Experts of a small language model: 14 layers, width 192.
Below are experts of layer 9 (counted from 0) of a mixture-of-experts language model. Rows are named router (the router's row for the expert) and show model dimensions 0-191. Each number is 128 + 24 x the weight over its row's rms, rounded and kept within 0 to 255. Numbers have three digits each.
After each expert's rows: "raises" lists some tokens whose logits its average output raises strongly, later layers aside; "mostly gets" lists some tokens that are sent to it at least half of the time. This comes from a sample of Wikipedia text that the model never trained on.

# expert 34
router:119138062093129157133140133120117151144117108156147121134140142153138154098120138126116133147119194100093138122132130134136135099118130141121123142112141176118140141135168144157154118151149115118103139102158151117122103153128134160148132151159127103119113103086104156131165120172105119137161126077175154144164148122157156112106148090124153125104116135141125143087122133121122130181134103153132121090124124106147137142107116189137085171175168130116133088156166170135141123150112114135152096133107113109105154126126183123124104131121178117162126096111051130104136074139158129146
raises: " r", " s", " and", "al", "-", " for"
mostly gets: "ț", " preserv", "alg", "umin", " releg", " explor"

# expert 80
router:064099074119162141112156122149126114140140109151126153085161185135123150097139120107136133145110101143157112100118128149120122113126126149108119125084114158149091107092125110166151157131116095118113147120127119120143129168158161124105088107096080168087119136164110138159111122114145102106124117136193147148121090131172143086147122128125127132113117117128142131139145171132122123127131091115140117071088136110134167176162125124116150086113165128136105118089132139148144131126129094079099121169112143109136145110165148107099117143081153094110140117095082133130129123172133128147
raises: " T", " N", " B", " R", " G", " A"
mostly gets: " However,", " after", " while", "ated by", ", after", ", while"

# expert 159
router:154123081125161121180141090121114147128144120135108146135099145126125127170110128092120164125122150135162136130118125149145131120138141105095116165092127145167142139137126148097136097154171135166135147148151143132148136102141151127121133096165137120096119146134139105148148122120109085157137173127111110138099125171115125146144122128157131127158133069122118137098131138125140123122114137105129143159140086109157134112120141188151155149087107106189143122137089114135141120147120141125080161115128141093053147146133150177126144140151091124146066153131094097060149131170141172152
raises: "ies,", "ements", " places", "he", "and", "ots"
mostly gets: " playoff", " | Qualification", " | GF | GA", "| Rank", "| Sheet", "| Pos | Team"

# expert 51
router:092127088107127124156115126152133103101138145101128103103129144080101162109147135125108126105133132098138195109113136159137128124142117123116138163148069160157112138084154132161128146143128121151124122156122123095143131155159126173123096149115140147067096124107151091146108140115140105143164148104129135163107141147152185076140143151104143104110117151104132154123153102121082159162139062134127126112129145072161123165088182151114145154134150119159114107158129139118119114139128117112123125147165172125161115124146158123121125117099150117129104101123095156108113076103129098109
raises: "1", "2", "3", "7", "30", "23"
mostly gets: "In ", " in ", " of ", " In ", " on ", " from "

# expert 151
router:153146071107091169109098109119135123128157111109127094120135147102143130117166150104133120136121098086145107135135157141163109110164133151177138127137134134147119156151110143183100104095140124153130121153137109077130132142160160116117123109103164145130095108104153097127146097129110109110138136108110119175111115159109145149177147144139128150119147107107109113133112151110107101108120107077131135126131094162138138143157142109142137105121080145113111084097104141116117143112116105144133113118148107144140140129156137127096108122123128133112118126109025163079083093186170175120
raises: "isc", "om", "ic", "ian", "ack", "/"
mostly gets: " Park", " Ward", " Wood", " Sw", " Walk", " Burn"

# expert 31
router:113119100147142108139097107106159128111132154110157159143078146132183157137150168161133136126127162112111178092136088167140162158113141099133144146112145148117113140148172108158132139111161153150145128110155140155123100115137113126125148124117096166123126134167138064106110149153159104109163156113152102138161131113160107145106148139164104121139135098117099100113131117131125117113124123143100164105146108116139146084153148135158099176187145112132160139164095139156158122126157074152086126158131138142124134101130178112112094109127125144119117143109054113118159159131114144117
raises: "c", "-", "t", "ert", " and"
mostly gets: ", in", " In", "In", " On ", "ed in", "On "

# expert 37
router:096100065118112113166120108149162079108131143132096126130134163115120135097140116157125131138118148128129181096109134163145094108130102097142144175151134167173125121144133115172116093128130127150135135149130122079112127165166114152124092137087130124080092151105160099134119120119156118109135145136139148157107106131106130121172151156126101106135142122132114144132152106127127151133147053140131149090123133063162120132089170154120152102103143114178132114143158122161131140129102147128104104128141139107146108120119130092127123115101173145142115112119050153088138123149159118108
raises: "1", "2", "30", "31", "21", "28"
mostly gets: " |  |  | ", "\" | ", "a | ", "ia | ", " $", "s | "

# expert 142
router:167133080114152121133122087137090136140137151129127134089160083109171127108138140129117149121120178094095126123145112150083101112137148108114124150115130132121101172102118108157138091123136148090113108138144110128145135118138142120158112148148126115098104109167129150113122099111143114139144125154132140086179153111144117117128157144154130108076108122142114145104106140122181168115117146110136122131135099138163159130197141143162135149125091136189142129138176127150150105097107129145116129125067123074105105095141114112099133170145099152140111112076101144141132071127132156172
raises: "r", "ol", ".", "i", " it", "ord"
mostly gets: " disc", " Public", " rec", " Acc", " public", " acc"

# expert 79
router:079137115122181133171107118100125131111136114155159152168096115119170170136102120162105177138127150119139096118140120150111122142116119100112132147117145124174101135150159115152101112098158154164123115132154096136097131120140160166133105094142142116121155108141174084109156153135130090135163176145106129097122146157123125138147146116156130120121135125116118128124086137141128150140124104124148145101156123126181161140137122175116125147104097103141154123132138135148160166085118170125061131156125132069112123157162104159090160135096094149167105169112097140105135140150144136157
raises: "ol", "pp", "z", "w", "ys"
mostly gets: " - |", " +", " ISBN ", "; -", " | \"", " | +"

# expert 22
router:147121170135141149138096104102108143107138108149160153141086128155160165160103106162112139111131165106125098092137114144151151132149146106148113140125176103121149123154133088120089108113160150178144147135138088144127175123113155114128161095149160103156153126146170106108155118148112132144148152134111127124138163140094104157108153103152104136135138087108106128122107098164142119107111148096143137139152105169183137110099103161144148177154123060153155128169129137152179140111152136161095156122155100133112160133113122149141139103128094165138144162140149109115133159162149146149
raises: " medal – second", " named after", " is a species of", " medal – first", " gastropod", "ști"
mostly gets: " purpose", " contact", " plans", " combined", " effort", " task"

# expert 71
router:130116060106108149099124152154096100089106107090090139172093153150114148148162128137119120117118170112110144109123103169125175139159159116121116127108147116155153151147156100109102105070086146143137112118152092132134130133119109100101097151129129137064133137120092148117125114149121123158116097168117119169144096143166156118161136137112136074118152108120105103126129139151119113117102142115136108131121125148154130084150125129104129129136101147134124140157140126181179137102081115126094093166110116130113108147108112169080123091123118145122164144157077145149118153163123144151
raises: ".", ":", "\n", ", the", ", a", "-"
mostly gets: "°E", "/sq mi)", "°W", " sq mi)", "775", "- Class: Insecta"

# expert 123
router:090157055082163149194135166114120106153117115111092147136153135108116093107122139138091122132147112136160156099145163115119106132066136122101134102117122141143107154140126180138174110143142151097118124118119143127120150112139105142129122102111106114132108113110119110114123120091122101116109160142163111120094168110124148122167127169144157137133135152168149143104164166114150124129126111128161122128159141131124140196120142110111127083097130158162131115132148146135128154099074106121105158172098154103144107175103135096101103119151116095105142113122078127089152125122136112098
raises: "in", "id", "it", "ir", "ad", "ade"
mostly gets: " \"L", " bl", " sl", " kn", " sn", " \"d"

# expert 84
router:123087130115113112134091105107117115103141089176131142153109121135168150109104096171090124111135151098148132088114092159154134134184125098147128146143147124111141115160141095116065113102161162184146135141151093153112161142150154131116117103139150095128136099119157107112177119162115120146133143154114118116147163143110142169134155078143119125139115066088130128131078116149150144103146110095128119140136076137158136117122132184140132169165126108148150114125139147137169138128158134136095139114147129117131139087087138124113131100112104173136115143112105107127128128184148112147
raises: "u", "i", "id", ", he", "ic"
mostly gets: "om", " mult", " Route ", " Se", " US ", "°N "

# expert 74
router:137132064106155101104142116151100117148129111124122131113130120112122166172107128121126165136127181102131158146123131123131125119141133121108122130146153156128111127168133088126082095119113153161113092108087098141100123144112141109118124109099149129111141131136111126149164149142073112166169116108107086160124129130160090140099152167111092089118146094128120138090141133167136120141102168120145118157167098136148105074098123165105135124096128119141153152139103166152137098113076131151111137161075122165137108147169125138098139095140088076122145151152070134107125137134151143145
raises: " Location within", ".", " as", " as a", " into", ":"
mostly gets: " in)", " (loan) / ", " ft)", ");", " Active |  |", " (h"

# expert 69
router:125144103121148108165179139118089118158107176167160125120126122134131094103163135107142101125195150104110095128130132159121077131101137135140127120109112166140185156111141129120083087149110103168114114129133136159105111168129108144140142114120092124102127171136107105094085157131157128131120133101124114178124103123132111149133119130151107127175155109098138107145161132115129129104124170110148132122125194106140176128131121136104142120135155078132118166117089128120121113124136112129113136124144129117123122169112138123052102080142155111146082097115111112153087101130129150093
raises: " in", "ing", "u", "ade", "in", "ad"
mostly gets: "|---|---|", " pen", "-man", " (and", " (loan", " Ven"

# expert 107
router:138082112108148157152075080130158156122163144170134146097117125103133168115113113155156105119123146147164190121178144180150124114130132131133122149133144139146148095121160115162116072118143137127145122154154118124135100096125145100091145123111128115080120102099114099143127075135174121103146132152168110131108107160120124158096162083103108148140138120134123144132111124121097130125092120104134114136119131132141133147108125156132129171122102077152131131145142097163151086140131114158110139132157135127093164092105137126059124102112123131122134144090073115107133143178111117164
raises: "th", ",", "em", "es,", "-", "."
mostly gets: "| November ", "| October ", " Meanwhile", " For example", " announced that", "| March "

# expert 57
router:150123177140142153138094104103110141112143111143158157143089127153161164163098107163109140115130158104127103088135111148152157136148146106152112140122175106115155127159130089117086112114159147175147138142143083135129176121112152115130163102153159100137157121150173108107155121154108131143151150130109123128139164140101103153104153110150106138136135090109105123118106103160143123106110150097145137138155106164178138110096107164148149175149127063153161126166128131150181144113151140158095157121155099129114159134109121156135143107127093162138144162137144105111129163159149143153
raises: "lette", " publication", "leton", "lor", "ment.", "eaux"
mostly gets: " ===", "ion.", "s ===", "ity.", "ans.", "ions."

# expert 42
router:057111064116135138119101122132132113119121152120125106124155153087135121095160144090096127147123121141150131142152124118154100112118096162113142118161125136168117153103134141161124136141103163120105113148117124107127094097155120160098091127109106137158091158119096111127130135088156088122122095144167117171106114122162158129179131148140157121149127141138159143161147164115129146152122094136107121084094142143109142163129168107136111101149123165141134098100121145097097127118081124120108134149120130104158104151136146123126116144140132084117074105105026119142140114110109114103
raises: ".", "S", "i", "es", "in", "H"
mostly gets: "- K", " in H", "| M", " in B", " in S", " of R"

# expert 138
router:157140097165144141137114099132121113113144130104130125115085114129153176150152119138153162113122127118103113097105105126112129116119138114155121170124126157119135099128129101116077113158151152137160100163110149125083119115136152130129149095175135137122138106135183099116167142193177115128175119120138074164134136146107144150134136091147094133098125081091119114097095126128125123129109110116115105146163096117131132107092115148152113165100134103182177158171135124137199139152129135133143130146111128138110174108148151174121117160119129165131170129116095104118134117133146152171
raises: "ing", "20", "ent", "all", "ale", "ules"
mostly gets: " Cup", " League", " league", " Championship", " World Cup", " Football League"

# expert 81
router:147123177140140152136092107103104138110141108145161156143087124156160164162102106161110136110131161104127103091139110147155153133148144105148113142121177101125153126165130088119088106114161145176142139138142088140129176123111151119129164098149162098140155127148171111100153115148111130148152150135112121124136165142099102153115150107150104138133135090105106126121107101168143120105106147096146137137154108167183139112100099162146147170154122069151154127168132136149181143109156135157095154116157102131109161133108118153138141104129098164138142165141145107113127160159147144148
raises: "ance.", " that it", "ieve", " that they", " that she", "ions."
mostly gets: " finds", " find", " her.", " (#", " shows", " station."

# expert 76
router:123123051127114125130109117127130092124163132082074144125130147124121134099107151115143138141130112145139156136133137111126132105122128133132141125144132132152135142131093148151121132095124154105117082170155118136129153107123141133116098113098134148149103130154093084108129156136190135124150094165142136136110098095165120142152147132158162108146131154116159076158155142115123130120157070132121116134118100094101114137165172104130125104131084195147113140100075144099094145129137124118143133170122154137152122104139127126099157163130147132099115120107022109118149117160113148142
raises: " ", "-", "m", " S", " in", " d"
mostly gets: " Har", " Kh", " Sh", " Par", " Ha", " Bh"

# expert 152
router:162127114113129082152141081077092122106183091153140158115109138097145167173140104115120108120108165138125099099125127171119135109139127099128148153105139131145092143182166119135106113120165153152157104173123133126133158133122138140179157101130168073097128153154185071108128086122163108145119142114131115130121129148124109145155143118124134140149142107137129122107125110126125130121137131093122095108154146153152148158101146137145160161142113102140134124137141144163169146122135148120084152112149156098098173137118138178123123121128115145151153157141115111085148157168155173151
raises: "s,", "s, and", "ty", ", ", "s and", "s, "
mostly gets: "| Sheet", " touchdown", "-yard touchdown", "- Most", " round)", " financial"

# expert 131
router:124130086107159115127136167111126142167150096105122107118104126131121164103102136114164132143135110113126115087099129152110124109108139085160116142143149111143130101136132108160149138121144157150122109128184069087129145118137165136106115127161094086137112108193149125118145174135177108116120095110124163163121144114163101143166108119118100146130157126109133127136155140092165128139166141127140111095199103131178121137151115157168137144151182166143147091119111148147134103156144136153144155135116094105124099130096138146128120106119120166141095148108088133085139121137127077118
raises: "ul", "ly", "ill", "l", "n", "ell"
mostly gets: " Part", " em", " med", " Id", " Tit", " Mand"

# expert 104
router:064114075141150157094130154171156143121141109121119118143115139124105117097132113124137147129124133133114154130079093149123069108123125132132127107151142150101113135120142134126090100121105101151131122140163117137102136167142124167083091096170120132066130154105133112116128092168139151147120131142138143127132123115135140125115133122158129146124100159102132159115149173176134133112118094109164100104130142114138164207131192117123100154105174098122124141135143154114122130106109102139075135154138170055118137104103140134096137159116131092148111142122121134122134159137127111178
raises: "ym", "ide", " both", " there", " such", " part"
mostly gets: ", as", " if", " than", " as", " without", " While"

# expert 129
router:074113080071137129141134128162132081101163140110128117115142127111109117110173146095152113139115133141131128113106168125116121107130115126118143159130102119134151135101116141177139107120091130102092118134114157146102106160138119144132081146116110161078096110095111126136098132149143097128147119149156161176094124118160180115155118150109144106123163153162153146133150170111092116141155111136133108091117131102113101165103162104111120094141145157118105107105109137141092139143095131083129104193070159097144122117119115144093100154095150106123101095093090126114125121142117112138
raises: " d", " in", " R", " post", " G", " A"
mostly gets: " that the", " in his", " due to the", " and his", "The", ", but the"

# expert 3
router:066134056106133116111155146125104126110121113141128122109135120123126130114117116109101148125129171146102168125172139150112160092080114146081148098129126133127151168146149107143162143174102153130155117184122128115159123104158123150132170123092098116127100128137161107146157127102111126109113126141154084110106174167137154126151071105110149135135170138144104116130142146137131159135077108149134136113119131139124146144104154153138111104110114157152147141135119164099181096092104115139152120136092165104179108137151108143128105152127107156094118106153076098166113106134138147142
raises: "am", "u", "in", "ul", "-", "ut"
mostly gets: " c", ", c", " and c", "-c", " the c", " of c"

# expert 147
router:132119078123128129149114136154166102113148126108146120147115167144125113134139148119142116108135135120188161147139112161130114093118139116109121158162162169184175139132118125109099110142120143140167159158137121126125123163121113127088068129133104111064120105141112098154154137133139156125128149121124102100076146147127077089124133122131121142089121125088127134146105115129165109121090111122127131126134137111149137148083101166116147161146131160135153127103127129130096140090071123180114128104067136124119102123141142177104138071126138115141108161124098143132118169193106155130
raises: "–", " to", ",", " by", " from", "/"
mostly gets: " one", " ten", ", one", " twenty", " six", " nine"

# expert 115
router:075107108108111159107139162163134114127144134128122155115185129111121127131171131111123111138123115162143105092129133120101101114112097141139110113113093148121146124140134079146138128112109105156094169107146147082094109142153112124122113155118128160083096132154106109138103117135102112168162117126157128150160158140131134102158116156153101110115158141132131063106139165108105128144112102121134115113150079101171138158111092125134144118121161124162104123129130169120158114138081125104118160162109157112088143125135110105070112133097125119128124127141036107115172084106126098124
raises: "\n\n", " The", "\n", " A", " In", " He"
mostly gets: "es.", "\".", "ing.", "er.", "ation.", "ed."

# expert 53
router:085129155158131132153165077147066120119173122120152156152104131149132171139148135142101150127137127107130125102137142157151128124169147091137104115141161126195167132190127147160075096125151143146119145150146096115117122129145131107114171103145157115089152114169138119173179140139138142133103133107140156080164115143117169120138157108137114129143108119124141147108117094154105104128132100099170116137148142173157111130114146149129144156161154116149115147132144128138152146132163104132146171157148153114098138126124143176097146089133127146118092161156105116124139136155143166151
raises: "019", "nd", "020", "015", "018", "017"
mostly gets: "2", " recent", "Personal information", " COVID-", " online", " in May "

# expert 150
router:152126173145142152137095108102107137109142108146162155142087123155161163163098105163109139110132162107125103092139112146153153136147146107152112140125173104120150128157130089121090106114158147173142144140144085140128178121111151115128165098152162099144154127150170109106156118152113130145146151132109124124138166140098102154112153110147103137133134091107106125117107100167139121106110149096145140139151106166179136113100104162145147173153125058150156126169130134151181142109154136158095155116158097133113158137111119157141142105130095164137140167140148108114128157158146144151
raises: "entry", "hing", " (CEST)", "ing, ", "epp", "č"
mostly gets: " Xia", " | Nominated |", " Ins", "aeus", " assum", "|---|---|---|---|---|---|---|"

# expert 158
router:098130126128150130131115112119127135136155145111173160145127124142149149137157122144120123115123149117146129109127127167111159115150137128151102121136153139117159112161142094149105107108147142193127121112145068156127156134154174113141163123182154102133181134139154125129141116158153131138139155111130112119131171163123112134101169119133098147116143134110124130129105110197120111078111116084161134157132093151163143154112089170137122148150112049133172122156135141155174157137137114179080165094151089108166113131127137140114104116106123186129148132123114127107134142137144136166
raises: " all", " her", " two", " All", " R", " three"
mostly gets: " on", " On", " during", " began", "ed on", " After"

# expert 40
router:182105073113148105163145139140118117123141151076159102092121113140155141131146132114124126116132116093120138086126100127110097146101147147117114123107135166140119136096143099134097095144103130130144133086147131106144162174095133113135085115136124122095125073119133141125144149110175121155100180135122145143113135130185145111167129122123081144127105132110151082137166136127165091109144094141146152089157171122163118125112141127132149130154186177080084147127126113142135119066097144099131144126105111115121136147095126110113156135083121119107117123135108103115167136105128089155
raises: ".", "r", " for", "-", "ig", "ing"
mostly gets: " ex", " trans", " rel", " inv", " Av", " equ"

# expert 128
router:081148087129152177131164123137086124095102124158171142106125143190152152139114132176138155109122153099168160095122147126119108132151111124158123144135146111118159104088165128121124120097152115177143115162133110120154124106106153167143132108156131134112108145157188073129137120152128125185148163111120117132117166160103159119119155099127118127153140116136125124114131118118123144106083113103108147135172108132155158158116086133122113147178114126188137098148149105118135151168145108159119160137174114132155135159096112144126141089089100140134135111150110124139113123165130133158
raises: " (", ",", "2", " in ", " by", "1"
mostly gets: " in ", "In ", " In ", " years", " year", " until "

# expert 19
router:139081079134132114111111114143146150146180132138093114126104141134146202123114113107148129175135134113135128113100157151113090118157106128105131148146144103157118111102148166117091117123175124149109106145167140140132147115114138181136103109097156126132120175100150099138133131153124124152178103108129134151092119099159168113119134125136121104086141116124112125167127170107114149091120085158101152096081129118155109119163111147141131143172109165091119144131092117149137146110143118095117128142115110153136136109164119164106140148104112136117113133154036142123171127156140142153
raises: "ar", "ol", "ig", "el", "at", "if"
mostly gets: " Ros", " dis", " Mas", " Os", " Cas", " Los"

# expert 82
router:147129141145142158139104113114116140114141097155168153129082126150168167169097097165116140112127159116143108092139124150153160136143141111150108141122173100116157128148128072120088103118155146167146138144142084125137170116105155123130162097151169103135136123151170108107168115156106131142136156129103136129143175148100109146102161118148109139136124092108107121122122108156138115117110153097151143133149112157181137109103099150141154162154133057160154121161118141159181138113142142165086152125165110132108162135104123150141127103127092169147141150136144104110124163150150147155
raises: "ing in ", " of", "ing", "ing from", "ing and", "\n\n"
mostly gets: " result", " genus", "ers.", "ure.", " gener", " million."

# expert 70
router:122128061100121155135158138128156100117113127103160110118153132114116127120149101103108115116117108137104172130155137126147094099133141099100126166121116210152131118144160172127131134147107104100131109093138129117131121175138129102147103160137127135139095133121119146173140119176132129143154119143149139160122159126155182122102159135118155124139110148161124108136121158093095098175149083106144139085132135133168125159099111118126132098121143190107161088094118128155115157140128132115122069145138142145127146100145154108115143145117163116119143100120042117111156103108161133131
raises: "ant", "at", "ant.", "/", "um", "al"
mostly gets: "sson", "var", "don", "ič", "n", "nar"

# expert 16
router:110119078085134157150137159122145079165108081124153103147129173135110151123135106124129116131135172118136123077121133156141124122102099131069106117117111128136107096115148164132094103164118148141163188106138140072126137133138122167080133111149114141137121103120144101146136137118120126112129166110133132107132163150160129087142173093122122121090129168133131103129163128104091100166139152138124112070141114122132125156122147152129143109140139096098141101143126116095160139106122142142084140125116184113134142125103075116122102130110139107120132132127075155174106091154146098174
raises: "/", "by", "ide", "\n", "ee", "and"
mostly gets: "\" (", " '", " “", " [", "(", "i ("

# expert 110
router:141107118147113108141117128125133100140173110144115134147112130160149146176094097147166143120127144114160130125057137116131165156158124121157142143148166131146131127150172083129148144123117105141108139103141101109097160185149149077120099098134155123132121127098119111116117123144093118135119163156112123110137128134107117107148117107115121135146194140145111157083131113127106133095139153104112107112134147124158135102115132177127172125107150144163122148177164166187150173105111160133119178180102141123113101163097142108117097132122112160138147133106084140090139129179130126135
raises: "ification", "u", " ", "."
mostly gets: "- Length: ", "- • Density: ", "- Species", "- Date of birth", "- •", "| Total votes"

# expert 54
router:077097072098163128174132118151144129131147150116105123127126098142136148108129164134159147122131131142154125149117139114080130101141108124136156111121103124125163161103127181147120110108117133109122144151104128145096111133116129160135141166102112137049110130090099091132099144142170136142113139112180113147103135158175175144124139133134122123114133150158126158141126136149131130149144111133155108085113103115156106199097159116138084132136159146114124107138107151142100124097105113104127150181082118077136125095150134144088099137117105108142112106096079113094109104131096097123
raises: " a", " full", " ", " two", " f", " the"
mostly gets: " during the", " In the", " after the", "The", " that the", "In the"

# expert 96
router:143149065153150105106162119184120152158175160127123131103148130105108121140113154079136152114142143123181131108142131116148168113134137126154113134136134155157140139109128147145102116136144132166137095155134099108101124163138156106086102138146142127147117145127134131127139167173140140117133115122152125139142120125150149152186144117112153147094173125086113097136098120125141126108136097079161118134113090156140085133105140121130126101158118189118105110098127148146126146126131145119113133144130099164158147141124127121104121132083154134104141135140009123142137104143173156112
raises: "-", " ", "ing", "-level", " of the"
mostly gets: " Mont", " Ros", " Rav", " Cass", " López", " Ross"

# expert 30
router:128102114100123163161125094105109111141154137159169138162109126124146162118144152140138173129135164112136136098149112153135129140116112097159115155137108117167110101133152134108092125139121141168181136131141113126117103106172145140101152097133169097096105103151131125102100134128110152126124156140097129120126170158123120122087147093120135134096147092125130176133086108140161140117103126120118122127177125117137145158124121148135119126123103078121148117156124097087172127110118181157092158095181145080074145149136090119127154115124133158114119151105038148126133165129139113138
raises: "c", "i", "g", " her", "p", "f"
mostly gets: "/", " sub", " [", " Inter", " pro", ", U."

# expert 141
router:142136051107092111116103111125100090091153095093125113137124142128115169139133156150113099091118131139131149152155140095130120084121127104140130146120123129163147122165102140139105111131146139111098103149149098135131132110118114108130089142121155144133106129124111082127122125113143143121165127145124172149140087141148141144157137137141132117109148136113118099174073198096123110096087092132141144129170073091096147159139141118159137114120101172163124121096107128130105152138118136121136114146137155148162094155129126135102146161101096154116133131103046126109116111138107187161
raises: " in", "s", "ish", ".", "ot", "o"
mostly gets: " Sm", " Mc", " Br", " Bar", " Char", " Far"

# expert 140
router:141124100146118161136085139117151151116141076128149148113132100130111132168136091131176141114123180132162144101153138125138135152177136116140157137126137124120157094155133124172151136117118110118090113157143108145109176167144144079162141114105121150134121120100168142133132151156144150122125149130151131171133111114108131128154121097148129137121143109139112138063107157118104128096128189123101084140167153134152172128113116159110177133151114092107113149152179149157174148099124127146087164199127140153090106156123099137152107087144118143156150145124125142096147127137134141128
raises: " he", " ar", " the", "| B"
mostly gets: "- Date of birth", "- Species", "- Release", "| Party", " chronology", "- Other"

# expert 49
router:168113118138103128133104115151094152107167115108133142126113147110176172097092121153106125116171150135138114134137118136142117137126177097183147144108159159182094135137132133144071113089128121146148127147147145125121150145153115121130137143149137135125117129082149107145144090135088130137190137171148111112098149150125125114101155110121121109130137104120127129137096105133086102079092105099115142112102102143185139146099129147111147214138126146136136147156111153139169136140116153119077141137111138142142116131120129133127108110103105141102095080084081114164104119122131159161
raises: "am", "ag", "art", "ent"
mostly gets: " Mac", " Mont", " d'", " Jean", " Van", " Jim"

# expert 9
router:130155113090142133152116127138114132137161131120135145131100081137150128077129131172137114108134127128110111106126141140107121109138148097128143128131111144134170146156135126157078110118122131154151082129112072158119152135157138168146131132133150115058170140146135107096130109148137158139134177160123154142121161128122169140113138147150124107133127109116091134142098151181128129142136131076172175094140112134144097147091151115119107149157149104127144137156097136148157182126102153109103129122145123089112130130133154146073159121097134186140114092137053106129166148159144148163
raises: " them", " he", " Se"
mostly gets: " &", " v.", " vs", ": The", " vs.", " de la"

# expert 5
router:161126083085131134118169147138113099154123138094145164124165120138116142111126118103164116150132125093126191126133149162123140085141131125151092167153112181128164112125104169126113138106116149142124107157124097133057123128136128116134120145128109185123121102140147107141133169161128113120154096126122071116099118125148153139094119116133123137123158120144132107118132163107118109129139081114138126113118121137106120126134132115129109088164110180134134095127094125117163142113141101089160115136099164164117152126156126117086121123109140168126127138137033148096179084156118129116
raises: "-", " and", "ing", "y", " ", " d"
mostly gets: "ō", "iang", "ş", "uku", "inj", "ș"

# expert 148
router:095140032114122125139129056126095155160135139105135104106141143129090144129129131085127134115125129118137145128134139139176126101133108141138147132087128151137104111159136117121143152122099105148138142166150143068104126126136150113143136114121081127075094106136101131135182152163123121120145111116133101131115112185155124136173088140092142139134150151171124075133146116120159136158154152128105136088089110111159141103168132133123137104154082151107160138112123153133127121127084107100156072147086157140123112122147130141133130149119165143096137114150088127133111119122116109164
raises: " and", ",", "/", ".", " B", " S"
mostly gets: " emb", " conf", " compl", " suff", " def", " acqu"

# expert 20
router:151126170143141151138094107101109137108142107147163156140085125155159164160098106163110139111133162109123101093137114144151154139147147105152109140123174105122151125157129088119090106116157145174144141141144086140128175119112150115129166097150160096147154126146172110105155119151115130145146152132110125127137166142098101154114152109145105136132135091107104123115107100169137119105111149097145140137151107169178136112099101164144148173155127055151156124165130134150181144108154135158094157116156100135112159134112117158141140108129095163137142168139147112115126158156142144151
raises: "atives", "ious", " Route "
mostly gets: " % | ±% |", " differ", " ===", " occur", " regul", " announc"

# expert 24
router:097121096119116161118085112106125135140169104140170179104092160179117142140103089138111142096075158125124118094151125151134154119123125105148124165121142130127140109171152101107059105160164141174145114163162123103152126138118155120120147121127140105099094121143154080097124102146126136121125171102129115120116151122119145151159171104139102129130119113143153105108113144115116101108111106096142082156148150187155112137096097155154112153125119083173131107191139147169130122123141122117093104118123124122135132113119141119104115133079122122099170148166146127155137147143127143146
raises: " period", " period.", " before", " count", " ("
mostly gets: " also", " then", " later", " only", " early", " now"